Experts of a small language model.
Size: 10 layers, width 640, 145M parameters.
Experts: 16 experts in each of 10 layers, 384 SwiGLU neurons an expert, 1 pick a token.
Training: a variant of Muon for the experts, 1294M tokens.
Below are experts of layer 4 (counted from 0) of a mixture-of-experts language model. Rows are named router (the router's row for the expert), gate (a neuron's input weights, with its number), up (a neuron's input weights, with its number), down (a neuron's output weights, with its number) and show model dimensions 80-159. Each number is 500 + 50 x the weight over its row's rms, rounded and kept within 0 to 999. Numbers have three digits each.
Before each expert's rows: "comes before" lists some tokens at least twice as common just after its tokens as in all text; "mostly gets" lists some tokens that are sent to it at least half of the time. This comes from a sample of Wikipedia text that the model never trained on. Tokens count by the router's weight.

# expert 15
comes before: " the", " a", " his", " an", " their", " her"
mostly gets: " with", " for", " after", " from", " into", " including"
router:471462610412412554461438508595432488464491457432549560478473396471466490530529503432475430489494463579572511533484477439476455500579509521551537500512401550572517538455523537525552422541488466489484421471463579522464576552526460617478469433
gate0:546492545549488494499512497459511489437469526532465467542506448512478512554502523567562479474402588518452467525517600551382490472524490506469599550401523449508504547446393509441486468481504445546511546538477468518455499508574447537387523487
up0:597475563537524536492478528471514476527436500505599606540534451480466527489452547465552539480453525531584480460549624506381427533428503547388567540426462513492575481474425448503440555440501548478483656486574489576514525478548489535364545452
down0:537499509546492529498480455539494567491512518490446522602488455459430534487566566592472509468478536514557557566514529524496461532534577489446593546490502437562518487466453537586502500491517575521430530558441454560504447534523429545499537533
gate1:450464545574515521459594467561561482498523457441514399557444526529522510521538455558476491453564472460497560553495604423504462501449451453423418461516416480436513559547425560524604483490553631547499427540526465491486442531592483525514465524
up1:527474552509465509547452504490476469559549494563575519483538414582497474450500472455496494472517557466548528471489512586524486445530539494444518583617527495545537364498556527401447550560440475386431441501418519572608495542469373466548551460
down1:499443537513495424522531466503493453545465574560569544547392394517529508456480491520540365525464461511571481384525591437515485572540418572545514540509490451517442502503465418439542469547501458504452487498537441496468394544568553515487512371
gate2:477473433518542495445526499528531516573583374514365486482536484482421583514456499545564556495459541506496484536450492573418522481516480444489468595583426512563517542462537560502491552456500527487513483540507548566503479562479408607531509466
up2:460517434409509513515501509536533603515469553451587546465463467453502573431493520495449546575506522531481511459489463426494473519545463562514430545477517571492533477625541458488424455542535486508416449466584496500470566430424505426530527652
down2:493422461414478528441526591463431412548457464513590484604563522508557529404536498569468407480560525537474515578496484423457509445448471427499515508522448453541535454475513446544492522500520478443477465452478580532568580581506518459510553553
gate3:522477605538513506460520533474488556475526502514436415537456541552514500496519409429455503442525549559503467460486561551582504423457373428526539485508529402476591539409534546559548466430486558587569632523493526565572526384557560542422454533
up3:550539506501479515522490518533566573459522493483461480508408466530480482430500365452465478535536522433525525496592560554509492500538529441589537430436551431477496550501464499438487442376485474483438487488446566397482403481545547508433383461
down3:457477526511478546523602447548500437520462501507592475461560517518504529596475337492493479542481493545510473506538545470531547509406521492521507511491522532550483438539477543535420626519548423410552477400496602532510468371492550496472566449
gate4:442484525519482520435488611473510482516437517515526527496586506551569495464500546609478482478485453473510502520601533484497452443514518528467505598445587553538550523519525456497563509531500559481549527407525511566614475582582409496480517476
up4:552408614485459399520555592482409555527552473536407504414424481487536521545532526552430511464500548457539551484466562556432428523466483505435483465455501485433480548416536449562481508503503437510489496542511531505429543466597576517505442506
down4:476456516489404409472615495545501514481545486568494524506508532529526490521528568520520483461433440466490538471516582503530479519511477475525545546569535509517573461478494550525460457478431498560482522448499515469526636568474481522406504399
gate5:440497598478470539469601479527467539445449440485569553530514487453513540529384551471544415426427482598508605572481488516504435466607539481470452474612514483558565415520502518508487517495559474505509425473487534502546374485472495491519544467
up5:452497440606606451434443502546480504491482516478464446570489470421540525509482478520469577510544507483492440410470415533507577462420502496436461567375466503488441517419571484391519509496443508463499581518430371545514627506549518475447503498
down5:492542522544444461541426599472556471485431545419529515526469454454517550500460443485508558558525542460454466504525456425449556534471506518485481573466568608570483501439461399478497490558497456491607600451525446494499434611566471491469510453
gate6:535508499473542505463510444465565467477489521451427517431490424416511522465579466476453579541590481552519487494456492510554458566489468524478491534452458604478482491504536558504468493497534418529517549554455466483556434554515503550514521481
up6:511454500551454448524480541489470519427399452420488533437552481550509444460538571495501546506426480507541410602478560354456479493449427539509403502589549488478492537457548483510544537478501482506419448465525437495438422468462504519478417515
down6:530485447588569568507570407517509571497500538540520455547503463473461551485557532433516452519529465422473536480433572421499510474526460509496482567458540506585471460466498497431463500519499449451509510494475555458553505510536452440452549504
gate7:579435518576457528515567500512432550531459501536504563547551449537473469503525611540531437437456453551424513547576503501481542504483563504484473496421563432483518446521545541489562481566366499457463396469537504493427428534441542528507335585
up7:446530469418444486510462489578511446533451450463519409491455508445527533488390466488493543577580560448550349447511517552480497553509489429544512537458441444493519502446454501551392561547478568572631539521490452497486479491541493457507589514
down7:550534615450410525498526465525482496519479485483522479540468525520559527469376512536498567466476555452489477460512509569501476573506588519511523581444434510567531462498429444511415597446473509446579471503406537497518399557531468484475562489
gate8:549404466464426542491462449508457434433449505492510502534417495590388466471573469504562574529475594460485453419467537486560415489470477454508446449536554495574446495575529413443570483484477504544469553510606498461424506490502478499519397481
up8:469476463539511445536463545484482515523471487549485557574465538478528473523573481516529531548501430524520567479533470509538519474550461497581541518441508508560495505405637501490397522473445513465468504520449455444515509531411533492503530414
down8:495538484567445580571486400598501552487480515491487483538570559534506447494595485521487432453510511391523424515498462462466466526514449566499436485499427540448538539480472487537438513442516457484460413462526490575490546478544514461429448503
gate9:369480488446460603547534567471499533492441443540525484488552500482514520491481442457506409441519538452581444497597517518536462599509461608457504394578482532561552408470504507542484555526452504511445458500499495591483497532510440545562510601
up9:485618486530413527543570467464457490526437570405502422475486566482452435510483516540581469469454553423528534433558443598418529521576475549511550570511430559450429429557580461475496490459564555533490533455499472505466497567414462499514510519
down9:486491430549527541557510509509546486434435430473591554482438534489552517476474456491565560440488482448527406455474464482483511538529498489461524563533460496388566589572437448391550561505524441474498495498526497541553465482452351521485443486
gate10:472450454558442537423452503495544567458444485458445516550528638560452373478404490562524432510534485495556532516467504437519489516387488541535536519582479478492468572543503479500506510518498446566418515542441530594546549464561520447483584527
up10:481531413509477532519537521566467627495434527471545470536494493548446414528485571488489480498549539554578522533426446503475481469590466545470434438557534493518435510518539440553434491451488444457567454494474505460416532519478492495558572523
down10:540535523496539499495441434459560560545504487532474512511487469525493513469436535508615390424503432459581459541531533507544462540562590533419500483475528622542470560440524515550482490469548481540461465561513475576568598506506512451442594550
gate11:501565488443477590597430490542558541519448607478552538447548434528478529518604522457400551551524444535585499523473481475587623494505515428536492488449527520402508562519527501613574497490549473585491504436508445440494421454443436519505518439
up11:369592511404434519596567489530450485455566518551482453524564507529524522420553518536457506446459459412563504468493499522483462493462414410554505512451468554477442515541509536494464519448613569561509532530457440494595457497497445324461518531
down11:559471462519525462530606611436482530623524456655480494521455533434462542500505528468526486510505486539503505431466512542572474524550451571488475485477451415484448478486489585448462493534495452510505494498383503526412504548575460501452561511
gate12:473466573634451474484506601515408497498562425490492471419528435458460494475508509534456509490475543509416554563549533494533491411436503577553507443437519587484463412465488437522494455457499518453603458550464532532534519500553441460491443514
up12:534491560519517494487489479472500548509533476479530524565585525459452457452483508479502455520505471546470457486569517567489548435555599506459532516428473464525375506516544506548454503494516496513533517417467415519504506486427451471550514378
down12:510523526523453521534499464540532526487461435495444543440473550489599534542583547508525504415511519560553396529498522492541528605478421552571512583502437546528557550460581524434502453499472602509469433387497477509450531472520491539444554513
gate13:523555505524555474504445424559503504495542607458480440475487466625434578493549574513479474553462518458477490464506567513467559578527558551478474479584481569409520523423506551400490604519507451494565561566499439408449514522502520518440432506
up13:371505436511429465510448541511466436501537435459500542453532440532415426488434497433564413460471403545458525521440532545494597513500502437569435588558423478500493526461498544542488499470466475497486452546474483471522554544583396627495495512
down13:526572454514507457537539376554490559553549557407543501496461483505478574513594526505453446418515472510493471459524476495528512489501533530465589484486370556488491527376570460500478557577532500473513515424464489514418396569532473473453471511
gate14:526503452420573414521469458387410499512601442459552462496561530509491438467533515481507471479401545472494429530517484501516485469444569526495488471496533491482596492519461346481518505493492574382496499457573518515475497384491441503453598416
up14:467454544418502509455490430502525512444478466521545416546504501498522468601503510450543444497504501572454465596515509428424620502483407504504488419479464496520457534477471491414561456432537587531459542531529504502432455480496455554523517588
down14:579605529476600561512530491475504472601461556468555498527490495472479510452552499474408539445467499470530525467508549614524516627524512470553444463538556479517488473484451477510442492459517509445503512448385553344472506447492456469470581475
gate15:465361489514584465517449493505474483486528500374447524500547443470455496461551518472477513489603497442507461418439499458543485479536441501481463444516553413426550560472532516539523528595485546439514476520567415531563541523438564513554477445
up15:550620502451474583474499478538546508519538497520466405465569591481510500474413528491475448508465518595433516612565494517566613503529446492493477528590480474534464512537470504593445518473538485609508539473448498461487394493464429531491529484
down15:490487551489408451455484534515411472368599514462523528521532496546470464498350521482512489628443452541444475603502562562562524476462471454509461515515465471623439468491532447502555521504351529546561500488485519508446421499523527442450418426
gate16:467496439393519557503584514507565474486422574547471543500530415424556482482491464462592549575531456496509486532566564475564502554406541457442501512505490474512478461485614499454492535471497572478561584444418518515533531505505568509508478502
up16:430570388549405556461448479466458440442582461433539509425518555544400500453545487527517526535453657524555486532530426383438519461549513542565446538535464421509536498580498513521458558576470505508543442512458381531551445430567407516476548569
down16:485505441588456460465532559493475527401562486562557561502578546537498479498515505516561458610543452486493563554549534429494516495505483576519443535471472496451471521516466494466501433492382424489506443540562455587429543581518544583391469408
gate17:506501437523487448473473520545545524432503484472570545469570478535495423364502516513489582622522615474516482481528499400443432463453454431535554414432564535444498540581575475475460416502480465495414637550570544467436518441500507544505452464
up17:397415432534511486488452515495498607492592473484566510575551473603512564479480583474480480543498555543513514472510508411555459382472433481514575532451503566439518562502578554473499555562510494454360531523480530532494517450455490559426495588
down17:574460511571487493540537503403475565505559402543463518452570503549486471491464498536543486461467619438524447553441449452457494581469471451490515419561574490493480399557464512488463482466507437441414444468539428500483501523527431640525491494
gate18:534556522464619413511486534514548493502494583529490489505492457464473515537478474430552381507559486545494584503452517461524565531443510452563446525493513561471548493520417507488508504541470513437416458522590511552506496451466498511533549475
up18:412464542456560521506448486480562466523538480445542492488540478618349538482503484502561486504522417479536602523520432473493550451429485532453455544467587507608490454535465490528522507481520531512568547446453559595543473495446461479474502445
down18:584547515608473501454546501439474513519568595433548434629507507491480564612448556532468526463507432388495479527547527380469543430566489455514495503513435561426518482512492449526496541463539517491518596498532522449523524436382419451528490520
gate19:548485505494410462534481561491580497546470486453502526457526578433396481546563530493549494475445451525536563526518488532473486515461617472580436421484571466501463569559524430457511452419530494515417495499542548444487417485498436531520548489
up19:514542520407411541488473447433466550433491471469450430506432512551586517569475471574553470551574489499535520515498444441468526497530463535458406539589424561480465514502467518510524550421565528529413588534434466519439471502493457545530424518
down19:554423469546437527512455552394499544463464482512525520493560466469553507555499452468517433488509554480525510555518501476446427460446557477548516466510493454516547443557623515533524576477434553552531483533511494532599482520512538420439445587
gate20:485529508534549426492490500499469533458550466537531572447548486372591526453516452368492506573506492505509475496473567556493434524547526581473533469479517464440438454494574530399554484508460612562522541565608527534562453591468464544419444474
up20:497511505525494527432403410496523453472523479505486598488427408505570470517492663567487439435491600449464417554514518450490557519532594420565466493543454409546513616521458545425532487484522554441516455421446503542492466474430497457537389572
down20:572526486522442591469589488515479505537479575517483452570528486519556500411543493546461512531460524555568612576498474490449590517496520474514464515495466506520518603493512473554488516494516472438498491468466468482458551542464479473551532574
gate21:484503442461531485402503487478581401521490517572532459562549512517524508511473476490580572470508488490594490490538643485481446555422505473560483431522535522405510588542532495578551509530463464490470460491551615481533571464393525486534511570
up21:483475456530533510519508466531550539502480548483470528425459468453463512444563594459428413559471482467587536562463370464461515490517480541496514527519525446476532427465522439598425521537490536485429443496524492477476490521530444404492451464
down21:511387540520483465436488498550476460500519459567528469495522539499483473516550601522446505382515465521537517462544491532542504499480487471514555456554459414526491507457449480497605485567484678461486570512425608480606437604516490523590469502
gate22:440547469634503532447539531455535493468516449438541525439504518591540626544502535523527497515476484515415501479494521495461463433566455476530466532466430490566458551472523484462586428477457516523450575469538534605561588555489551526464570496
up22:535494523421474492593425447421456579551543529510486450582467381511519472458445356370484468458467472536547488567413533464529431530488528464391555540504481432576454578533465561595429472466447489494546499566494408501480512380553522585539487525
down22:439487490573534476492510555481460385535545549520594505551515499507500533445497440462465440524523493515470480496532589386526500463497514661555412502519493420411603459566462510450533582474547429517538464512545585517476510471538509490481464461
gate23:436465562525568445539452618488532542468473538545399489496537532427499497590457480503467452542531495491503489466534555459501489478552504547566470456452472442554579503515508580463576527582523433552581483530557515423473594497520437449570487507
up23:478540541475445546509421469455506472529487471589483603506504506593578507446454500515468525612403528500440493465535546483531474584424500532457543618395486509529475529474372439479421463469435491412636415496578488464432551425538462525506588476
down23:520532550466410509526466458501624529458500633513473524513477463431548471497546512504530581497403524455475509474493464517532500512465475460532436522456496562468553446485479468472505522467379441429587527436502487525432528429469432484461531372
gate24:541546515549522533439534499594558454484476466524500511528546574529588487481424540530467477469479481479519555399432527523467432444527553466453548576535413487610532552523429423512510548449438399536384506473437401515546512525475538520477504392
up24:456449521428494370502522485368540421546518490481508532641557566484514568478377508498514457489445471439467446512504513523545515548523447457494603552478439437567595525470496525487497483478445408545501539451542446518466442516440501546490508416
down24:520511483472524480498501482473530550537527494510444479517508521456516521421413490591485548514545512494437503498546628499534463485477508384467564493572472525489538526485445522496457476547555498507580599500473482536557512434511467452525528459
gate25:478447401531456560509573413496457560518459481519503466611410467551436484516536503486467524347463531492533574548587465421450446475453525674467518455534439477593525493587556577448368521548477500556464562498451511583431515543454606473516492508
up25:544457484544446526545418522470500456551572542597503471612522540513467490533478549562490536608521388498529496584501525444497509502609487526539501389591528530518495542491579517508542495517408444447487507529474531449408646441460536621518461476
down25:493545523493467510517493621514522463484489540474532536503426406514572440432424421516516453562497508517396473556460430487526470424401500566437533491525414551447498502511468529518428521529596425457511480444500558439535478544535521455576525442
gate26:462531452487521602493456510464481507497492439531422486406332545602592486500545467530470551510505576504453451503480532408471417542535454438621435496604522476485496429573458431498505425516533458513495563514534549479483503485448520456434443562
up26:447647496473516531521313447465477466498450541509468529478462496547460472542516402471529451492468582460553492422450584554475521410564568453501554459506486475571520479489577573489493488496443576513518438509543444413553440523548616536489501558
down26:516524415514445377537531544470529601496458491526440425523496508490527562487509533496537536481433557496472559486526452524555457404556502484527536493548536503568440468576498426499471465550489459441408525399550509415566474438507519521505561485
gate27:470445425448546486387469578521454489490412496488466505474441603451489465537407479545545520524471456498522624480518486509455452504467466574538432420472449510518483565477457485446460487485442493406492470646531523554528497482572528492472534543
up27:516544592448453545474496474523516491566496519543396565532496512504449536525439554480465469468490467487548504516417531496482498642502519508391480480547451452479553571507503483564516483508468525493448470511469468432602560480501494546524488407
down27:532453484499530536453501464454516407477463468497426501455529563445429554501420530447541408471470523418481466547418538516425506506582530515396441565519489476482429546517540447417402462496485438445497463512513542429473592408508519485548596417
gate28:519497473453546520483536422459478397396508572424500518470615420479525444500421570423557421443432539478483454457565481560518580455475592622477468441508457521539457523498497496412542476513498437474510549659562491505565550556535499445518490422
up28:435493486493533507472446548492530429473510453583523505440440494470547459467445442508504537566500564518535573597479516381497364444504466396507489431509530483442577447442568473540541499505529539492424429426451511390481507523445628480450542502
down28:505406465489489450483466527443480464440486489511482535442572518464537479484520597436543566424556545405489470534533512471460556549498507473531435512547548415515443475489547551470521483446521554531487483526503548512403454581544469493550567482
gate29:467576538531486484451463575400495519479496443490534539548475461517466567422409492505489504421466523445539587451535471393500483404475312494507467485502471468542490541536529494455492481522481492519565505511528510556496538561537487567581504458
up29:529601494374486442504489551482438426540408626508512621547482484480514443552514428491494500514502544524491462517510396439423531430498465522565487491484532513496526560453501449402477476508493526489471401473557555557605450457488497546525654508
down29:509560511555544417433524475472537439494447446551400575489458532540425459499541579477470492479437513567514424429530549595555510561572390510573490477438496476540470479540571418494546508510544485545550491533398493530451477462486513451513595436
gate30:516575523478558551450486558541491492424451479545561449545550420449462477499449471474546440547444499513521425401449470498445507466540515420485476475458604643538518508464457598417447573457588483457594572459541558514424469504454535456460571557
up30:498544513505448445452549465585436510532530586484537458529555515555521497466508527509445528531551503529503464502495434515555579534439508479487463559473514471491523556482467530509452555494448435524533588488448477447476521469494427573569410464
down30:509520457422545444540460478530502502508469444575504564454430567477512447484499561594506476526468521558442475512556497556514487495517541480620428499559594424526465411510503504462488500430365573537479588500451504494586482476599530505533526374
gate31:518510577437417524446558560418451461500515534492528549540456423494455392460517411439470475445472462552439470409479476516486545439582468444462465526467539522467467467532575560469444498523486561506601517487485489519408529464412447472417485541
up31:501566508531533467510405384562526459487521498497512505420421528447514633420529471442523529527531550546483549435522556486441502574504490561462633498461500467515476495504493414547640469477480546600438510558542594514518515525535529506491469529
down31:455456453512485522577467494498495563507544545477493489401451548476527601423510474456495515491520603497482434526627460490447537504531528541535568443551564522463485407501511569476574503561478511478535509442583588485512523486532428465489513538
gate32:471575487506535593574671506480544421550526516476423490505499517479464520494587430587464489427438520571439532553486555488465642484339522431413506504537524453420512531612484500594480480482496450549516594467552493492428608507443510473491475506
up32:552473567483387424513493622552597474598540550528466552569507497430428484488522519540550451463501437422403606460474515480533466552506416503475487534516584527396430521491583527505505520472503694543450420498466506502456476526471541503543526587
down32:522529549520463613409457495440509528517432476510586559648437483533464557585380525412590534528506588497563408498500478520506479509577539534494526485499426568544469508440512498456428510491465633558448434485564508594590572465558505455452588558
gate33:516401500444451524514538473480528461485586494521565489462433477557359433457525470466489566550472511532572504532509469477536543548481425523524510474560470477478465471562456478447503548471518489481559532437496515475452514559527551452510482515
up33:581541476461516459521422497514392516575461414500482467608506489518573516538573514579536435453485506507428482477501549529483430517568498461549483562522543540577467431428521494516414434516447476471505432549476491599609532449529542552495489458
down33:588485498444503499516512496599547507522480478486522491522479462586566521502504607519509452612498495388508451537517530463470556481499519521566478537533447424503465508431463536488484518568468492459473466515518464588481402517508543560440506495
gate34:549479556529419470494511601480523478513493504488463537493523448519509505479514608501478577535458486499375472570466522478428519577498493541416467506460493518425485560584507555481392484494486486524512552435452460453534578544531562469442519401
up34:455487505473501420483484595527442415455530413473474467432505512568459546475522546497451579534465441600463452557502554485465482545397493519488495513516476501575447476496521495460424504555458495538504585570456475518562487456518525585439607439
down34:535433522530515461531515419530536540354521427598409499450430547462442565461487539475514491661501522447519541581521525565456510520516462429414493486434546551552449586486513618421378568536531557479483432577469477488544518491610513499453609525
gate35:423406519489494502518523490518478526463497424460468497404500473522441542574568444604484609419554453550549580562504482571470518482491479488437513491497450546487379523523506491490472488507491532454539454518495492489564476400434471465589500473
up35:490454548444540401450490396424518460575593549477483498474454480442475464507565550519548462510478477593527468482501481502452544370473469409432474411511544560452421506454402500440610557481532572470477504519456539537481537494493457473459498558
down35:557510501532425545524565602536531481552509504473441442519451459441497589535556520448482453515518563420528519519497521487545472505460516417508385537538455498506487486551497531449429421498438612464521525555505484484516514492420545478569585485
gate36:506489510577517508451491561501439548528453452447445511530446484547555537544506514571467469436575435424501544508596499444473423453511463386505480456517680486515467552508561421548524550475489554420429501546550546487515513480534441508477510492
up36:499537496530509430418480472439500500426522550461493504421469493502505509499487515550423595385490461538519578491557425519475503515524527513498457431538444541516491538509565461484537467538493499507409461471524529499505515571514528455593434471
down36:511487506511425489496575476490515522479537470539517503464440512490506562413562388460549588514540505427465457521511510443498581521379439453432504517472543559483553501432533452513548582473430490471530507391483451573476505515592514509516467484
gate37:561498614539562594530473497578551500533519495544494473529496509470556563496549492468513511512487473473510609493554505516512567523503568447441535468490429571529555544533491480543481517595542555456468453534527589566478530441501500514517463471
up37:492487544570543629455444496546507522533561489466572441509417543541488491443565614540410426464450505440514558460488570535510542508454582450461527523423541534526487558522514436502483474526490461582557556441519588623509532502531509482476461519
down37:481436614522561592596562545563495548504426458461482415588509407494476543414628466418524420461533530552478539521469460531486558588489455378470596510499528440475520515468518655527361495497606565479442492512581538552479556428472420431494553524
gate38:525474540511451503587530417495450548510507518483546542503562543526548527500553495478534483613556515580448537587532581529423548466435419544561476536457489473571503499426550583520485570497428513488524503509555496493562507574526459448472462674
up38:442541494563444476513542460488505441445473588490569514442471471496522493603430500467562590464535483472389521523538520476481506497524503578459554495450507499403461574414538415515494478389437496529517493519505545487511480505509492451492537485
down38:494422554626426529505606521553506334507528544507609530480493425477512445579479513515559552567451516468385492588468504516489465544435507512471473494513511464471454577428473478447519548483474453499435519513495459457424479471422470446482495538
gate39:504511495564586545408513429545471447454494550591452469600535483519585508516426544420536408456460545588458493466484527491555535521497463467477492505523618515470590531542477492460574613534480400480530476378508393468489526435490561450583438445
up39:513415564508579539482511472539535465592486513469490509478595479582539512517403493467502451619542529545580497469631515468470484384535482440484567504515439573556519514547591516482490464444478459468539543533516434401525498528488463540488517576
down39:546432413558594585489470477458477568483465536507511457573579444560509499544415529487434409506464491456556490480516568553524536559529489559489599528581489582478507516565493465471474516528522482503564424592540471424525554507496454456586590424
gate40:461438519592474513495579516484501494424577485525421476527464457517541492562483532565530516493522486614458539541503487484532511426446455474431412511474545463436440476536493418474510495504549458416560626497461561482565523538471508490506420388
up40:470464485531588529546467524470501495436469466430535576583534481461455462497460468499458472481580455463507524473540485539518511394495467527546469540543540502459546542541521470553499468507456491473514470545540567526462563398449437499551502564
down40:410513485517500523444479433520462495439509494503536592506491488634445542520535470551447513526558480526510575553571485384511515517476504499585466512455557491475407484399514544412497547440459496439540602590492469521489448561419472499558466475
gate41:499474488506499394478586480517524586455533509463563496589690515473450462456415567423483521465516438574480524551554431506503512430491545519517466490447456583449490492376486400511481453499494457606506522510558522461493527510490449422475459550
up41:438494550529568499559490521460513466498474519572480474473509527510419521441554380516449348528403580386514498476570381556521570439494411506421412494519529506442489484593488403594522511466547531528631417472527527414462470511535393503423599486
down41:470622484446503451543595540511500497569546403535522455563468513511451516580601521383490391492528466432515560507473593547514552600476445423538570587477452495396519445495481581431528439514407464372469474549497484458556589578489515502511555552
gate42:534514456464562523487529469507527482518522542423534489491473534491481417532518561468480492498507515363517499556487445511401546375521454481497463462474541493489592444603476461522517470544339460500491448550556564501455574434533432468536495526
up42:532548467519547432596529510528536489545470580487566413541449538458417545464499533475534490537439468469518433425480495508561471492555565539505527456497552604541567468457557482581494510611495453510588553488511451544379531472441395548480444454
down42:522473505463483609523439577421511419492421521534576466509536509440453486552443404439534474458543518524555483509503529560524568528548477514514485585534596493564502505471413465468476445484564426537461506492461587509401498563485499422486468407
gate43:478488401518475550501450513454503506398417428497485510433431512499451518556518565563466493502466436491472525473534418454542418443497466486545461484532461551483457498569507469481475523473522508494433510480432487520493448470637490510580437578
up43:511551519487490450515557527561452445466478459428542461489464514515438491543458457473446418596586526488582527608480440558575543575457450601336504491554408410576417499542478532416487502459443506495525504467530538497463564503553443494550457532
down43:550415519478458502511519527519557510516426548449487520511493430419496517427453492530573515505487520491485489481453423437490480527478455496446542551488516426513512520600522398491651444511493524516574483548523487524444510502524525409474440535
gate44:441500502424493540492562592452542505488398543502440561586495475457536560542481585551555432500578536457498470514450582506534540549479477534451373551434549484492544581487481482609648558532560530530473463545445488483514511480461492426414493463
up44:491524471466488526510504492555502518542520422502460430488562569569505515472671516475517427565526409438494495557555518531568513605501461488460528509569591494530601528459416525507483576505481601427474538551491427519475523437467554497410489455
down44:531559512604534483507418459568430598451535454494527544363500534576500546449596517616458455553463521493554484529473527514572517448531575485375497430453483572499502501515563443449470470482499584454495526510493488574513447557524496570548464511
gate45:467537426533576510473588506482500525496501484462544499485470561563570479521486491481517569553496486500513449414515568411495410483457545435512501508521532510527416444474398537510492521515580422571494545590518553521439532516535458558526413563
up45:499434538552496603506538511601507524485549541486455377560550532417369534468498408568572437491515496530461503456503507526510536494458615527448425473494516479462388585424505438451536556520535536515459495505522382505451425480531530482554450455
down45:499506503481439529476539587518465526421514574499542503575531504479489425458514539509510520523496511538587492528447523450553493493526473529453558468498516460494482541537485522462463499541525473515555405524490417533512394495506535535545524575
gate46:510436461486422629426579391503518426526514427525519513561491564479465542496507483525534409457595527443545526481508526549602492506499476529492471583490512489492516534589423500503518514476522513456529508549417531505513480402381455514468512502
up46:473557504387468550465498462500489534568405484473470450452456546440450478488505398490466473492508549414490410373540557496476535590518499480637686551506519530504448508477518545508434345531498525403611488564529517458429500431529431475511477546
down46:511529496498505442460521461514496480461560433489501541545459566442492520557396519518499552553455473468388475409539468493527458570394494563505520521489473498461528481495436465524533444494414545547470382468520479442484434485440468513534494466
gate47:584525565576553471561447503537457513514495449409558467476436519416573504496463504486470546512536563464564460555439443502520497454519567457467457458547490412497482596511525529508504581422539420506464491458510484483518519525575520454579507474
up47:375613473552395481447447483381533584511460488504434559547428534591417504458475486495462572437525455529398416582547432553597484570532448521422489547449467462497493551568467457481401460577602392524545467520499469489528487547442469561404514489
down47:533542586520493522509503497472444477562427519475478494431487533441518549449579479503493414436496513520403590565527529522491490557473515535513507440502524508501523480579542441506430405553446606436438532566418511478536453458491520520559546410
gate48:527527518411543481543535556547464507573449519506404507488476468507419589497479548472536534495485472498519501484543553575437485469470511430532628597486511529573520471528543453547561498531448427461501553433540469541508494514598503558500540410
up48:438518528595509557446398507476494554453501508388540529515562505477553509534507412552544487485456484423536543561447563424440532562450512568555429502540597542422492548555483551524419508531486531481435467490535602547512529506502503591428433573
down48:477544520572387509466481511464411467569557447566471490495468534387525504533437521472462499543407555454611468565482557449527604464432548461486370590550542547480452565480519488504435517516455474508557445583451520520408503525449559498389472514
gate49:457513436604563466476483535542565583501479490583459570493448489441516483545524488508504574424633590424435463534383482568541501514361492508497505512527467533475532396533462461523555502426512489453535438610449384481477531533502490429554564545
up49:472473530524415406471503490547489436499453466570541540506510465516517506457493539432558489475558547376524514539580466535461526496470512513473484459472488515486509530418473571495523438549510377500444457644587457400520540536418506522493575471
down49:440467529483493512503457567479496488537523490584475460519531514459506425647541623531517548516441503526543572432496418487512483458536467612468478535491468459466550401500462550490536444467520372459579574584572395499549409510559487437548567521
gate50:540508464412489453538531480493498461472513471550454572496498492479530567633441424539480589494508435432521518476438539507511518549485515438590480441574526465547493443529503515513540460509530465494501530507470516360476433458548537539465648447
up50:534382443467470497482453465490651503492551440509596526627357533543544584546404551442549505575511598430512593472550596460482564490477496490560410448524428486554498469507613513538475519574366448449473539514427625516518530467468512542493554502
down50:588493539467498457439568457450546475569469480495527528450506434499503562441517449475577478515568538432550579477499572558502550487498508385474496492512487582570400532448513487565485431659494558580513488503470465509475524507534556583488530509
gate51:514483518557471494465539413490545457492452503362423573480563516548529494551508468530486500492502562547574523482447507497511484519491588532495385539438434496522477453498497446549479480572586446547428529508456498448575460514425497516491528493
up51:496585491593478500520610547518521569440467500516506580528527501475535495469542432511455470467490428522601516588525501463528435597435410593536547558493453470541449447473452448502380438436490486494464503508496486464527428464547523566438401566
down51:486605640574433443490582474602487549498482398543465534440530511429413502520542522563515483506438458579599536476420493516496471448507463518502521500494468439444446544483467498451410462496518521491472460609507449556483484508498517520558433492
gate52:497538512573417482441463578434381401465471506455474516581509396491505465468497538457471483517490509555470505466534561370524465449585519460604448562507564533359510460521470514579481578488556424410502559515497514553518450495533474478488476451
up52:478437517523479525517523490541517406457428431519476548561477492576531472512523490528520542587474536354476491486526590445563465511486519474491534502500529519461508523549528501502434584466533484423477542452624499536489510459551555476581519530
down52:478493431502591577534440494518547454505467396466458513441579496415579487465478563513565497482598501469503395535422580493504517548520637513531476495533617452522379519519569539433474474452479476438487558514562460464503493494499560551577449497
gate53:501465567533452477361396495416450465588619588454475516578519475487460463525514543514407509535525480504536512484508500470463446495534465493483574458464467567489514549551433520492518558481378494512509491465459450504524518528551456509641353518
up53:415521462479536468491514476579523455540565435453504416530473552498624440403482473568518481426453448434411493522464490492401468490480587636441546553573502524464476468560322524562429515453500551592509472402508467437503544427448442475485514489
down53:390518448566500444554539405376472487605516466577555467441506547498578445421442521467483523557442507487499481528451413520516484531512558552484431479511542527518512446436510523484501440485430500488503441400523498561530534533484464590405509476
gate54:461501578526517512523611454580575571521503606491540515506479484413537390569548531510486512474434453407572524522511457564442469445483547412537467449555571457548564553589478488511468519462475550469491493480568466540476502623540437501508476549
up54:483491512440466519461494447498529484460481431496528575530491466534521563498493434573562461550553564471481523545469439507443506519458579525507565452526453487528487432516464515537541569477384466614471484578501631475520455515456440616516507534
down54:526466525469524521563476594440493510563546399561454430454436497601539575618555494454523550542535572486489498561588508436567399468438497597481506487548432459376555559599466515546454568459370386538514534580496439511485557508552548565450490517